Below are experts of layer 6 (counted from 0) of a mixture-of-experts language model. Rows are named router (the router's row for the expert) and show model dimensions 0-191. Each number is 500 + 40 x the weight over its row's rms, rounded and kept within 0 to 999. Numbers have three digits each.
After each expert's rows: "comes before" lists some tokens at least twice as common just after its tokens as in all text; "gets" lists some tokens that make up at least twice as much of what it gets as of all text. This comes from a sample of Wikipedia text that the model never trained on. Tokens count by the router's weight.

# expert 36
router:463533470479511471527537471468523533436552435546461487507498399505512523478501531525538481477506456529544436523545482453549554520531482505448421439529438521554538549502500481512506458501559553515496545455466511466482452491534519456497530468523478483423486599471449504534515473417483522460576553539566513516492423513497430485512495526473549444568547470519515446503538493442524513517545527549420481532543482477457452501557495544561582545451479464537519513432513509458596469556498478475561458499534466455459513533587494479437547538544495519507479532440504583505470567485515509533
comes before: " the", " a", " his", " that", " to", " her"
gets: " with", " for", " to", " of", " after", "ing"

# expert 84
router:523455476507560482489488517512450504481448608524522471490494477496538479528534506499511453477468450546497467484439574474535545516586437539509563520492499579471571442507493518446546479492549443454438468460541488548471537510437518490513435517520475499477437497433493501461512443469507556480521516562534533560523601512542516490471414570538490430494456543465503480480507482528518397511456462549514509493562491471511462485605516480461548506562541563475444511486504487492482466493508476508534549498552379541493546445530451494520542545478559455491458475499423477497511429533457516526
comes before: ",", " |", " (", "\n", "on", "h"
gets: "er", "ers", "s", "son", "on", "en"

# expert 56
router:467520492457520482501480586465427554480508490459599446502495424496564528436491528541492497533423467528522499459547479489493464520564500465528540441576418540443482459500509529546449438466553468496505419454492451404438497561517515425461529544528426459535472555468473522563446531444462519518553518531519517511496559517504479536539444493410543539497474502507530507461488524431559478539541562565539561501556533480482530507551530564458521495485510524508457552486464461519493487457590546501526477476512444487575472483543529456488489478454453526507530478459502491529533568510474509483
comes before: " was", " is", "'s", " had", " has", " were"
gets: " he", " and", " He", " who", " which", " it"

# expert 94
router:466522470504489429509493498454528493502459478537489486491495407524524525461462530525509447495523423500518465500532466424545563510516475541460481441541432455498508579523564469443497542510554561492539550455464471509503508512498507414496487541450491528434546549475486532546507469464465532442586558564521532505514460529520462548451516520412498442572504495487529482459555526430518463485538498521435473586527515496485478467611482570584527539463472460497569474453477460528564481543464563441539465556545413476477467492577494501449497519494483506494495553463461561523496517499562491480
comes before: " to", " the", " a", " in", " that", " by"
gets: "ed", "ing", "ated", " out", "ate", " up"

# expert 55
router:514472523551456520489513511540515544520476513449521540487490455504506444496552574454471577498421432459485475543568541417465551508506503492469520500512477509472495581476482532506454465458534500463516483496519528439465463475450441513461437552499446459506511548519502541492558522468525523445455550528549485546450449420542535511417545476495532443420518492516511476524525549396519568501481555594478505626521515486472533511572536514540552552465440545478515567494458555483537502524492562510558510509537458503453477439481469534522524481508469543537476451490530578524567519537485450471
comes before: " of", "==\n", ",", " and", " in", "."
gets: "s", "es", "ers", "ions", "ies", "ations"

# expert 26
router:547419533465541564488500533576530470538487525523547516479451541518461462549552485471539553557436515488471463512487540433436453556448539516545494487449516498498493516478519521482441485439522534443497526435457560425451535476519540489406512529502475467504457529467470494469578549507514501411451504528521477434514421476530504486529545451459536497461487575446487471460581567514565565500449504465496538519506506571487484474516564419480488567519490518503478552466520486482487473514492550566504509503545465514499514421522543485582547462447417476484527475441521537489519413529473501560
comes before: " |", " |\n", "^{", "|", " (", "\n"
gets: "%", "}", " km", " mi", ")", " |\n"

# expert 31
router:565490520511517470489518501500517528515470530452503582509472471497515420562480517494502476494454400469547464515539550461501539444483507498513518456572512464495473537483475567498459415467518486428549442455507479460492531435422484537437449520518480491481555566574465516487502504482506488455437579571487487568438459442502510512428513440503527415446531519542502450546545536451506490511511501580486519583526503504487432525615516487528539531489460526442553572495442507501550462538488565467603513476534421556533485471499496509482480532460468506522436481484482558497515504490534483520
comes before: " of", ",", " and", ".", " in", " to"
gets: "s", "ers", "ations", "ation", "es", "ions"

# expert 52
router:565535525467488482517515507460519509447521481540532560487502424511510556474434478503556471475533485526497486509493478478519539499515482539512463492573511511554500507547543532537452472477460497518524585413530514489482545553555478499570466499553559412495492540565491559426456554463465510433527551499465574522510454521520495468466586505421474449548530494514503477470465589498572532514523503474424458477510511475505470542593470482529492550436466458501435483567518573451544447538418540475542526463475446456545465516580483426480461484502453504521522451479420519569494467542495503502
comes before: " in", ",", " on", " by", " to", ":"
gets: "ed", " born", " died", " based", " located", "ated"

# expert 20
router:567498464495465430516533482480544501460481488556523524508500427500490520508425506486533467536514452498455468531517429394525491483517488523460459518580493490566511565533539529484478453516532522557493619463510486460485534473496472439546442568508544471454517537503483548520492531491459504478538549599502524447539439539510505536455545520425511471563454460537505466435494536443523532516534446478461423518526536523505448470577445517512500549475452459488560500521506470409598499530460494475501501499559449454497416526565514436495416483507493496493511496491408550543514503536537523522
comes before: " by", " in", " to", " as", " on", " for"
gets: "ed", "ated", " known", "ted", " used", " made"

# expert 76
router:451552553423489497466528534500480483508538528522515516501525530508465565472467505420518487482574558483456490492492514519529549548521501509490526534542540453473530467503422515493409453503513446505452515424492553496504502507601549511523513467521510444531442441478485502452453492523468436382490567496439548501507476499541507447526544448534485453543506539449468482520482613558511543532479512459441569458513501448500478462547419453433539479467479559457447491496550578436498542541529513498538486484411461489540529480481528458565509438436481522468535515504484576510447491543524460496
comes before: " |", ".", "–", "th", ",", "%"
gets: "1", "2", "3", "5", "10", "4"

# expert 50
router:500433484502532484506487486480409510584547575454540432449481492497498430499537493454513507469432463497485518559465544500495506487490503540502541499520458509464468496402545508480498481525435496502542463527526456474435539547456521445480496488496513447565504588552537448537516477480497567508461558534555541543424532519536501520454458486474485516473496441457537523576510467458454471472484553506490485588514473507591539507622439484500512492470451568455512534534560473494520562514500483497519515535530464470498551396464430563577540474566514505481472426467446520496544456489467487480
comes before: ",", " of", "ions", "hes", "es", " and"
gets: "is", "as", "us", "re", "es", "ens"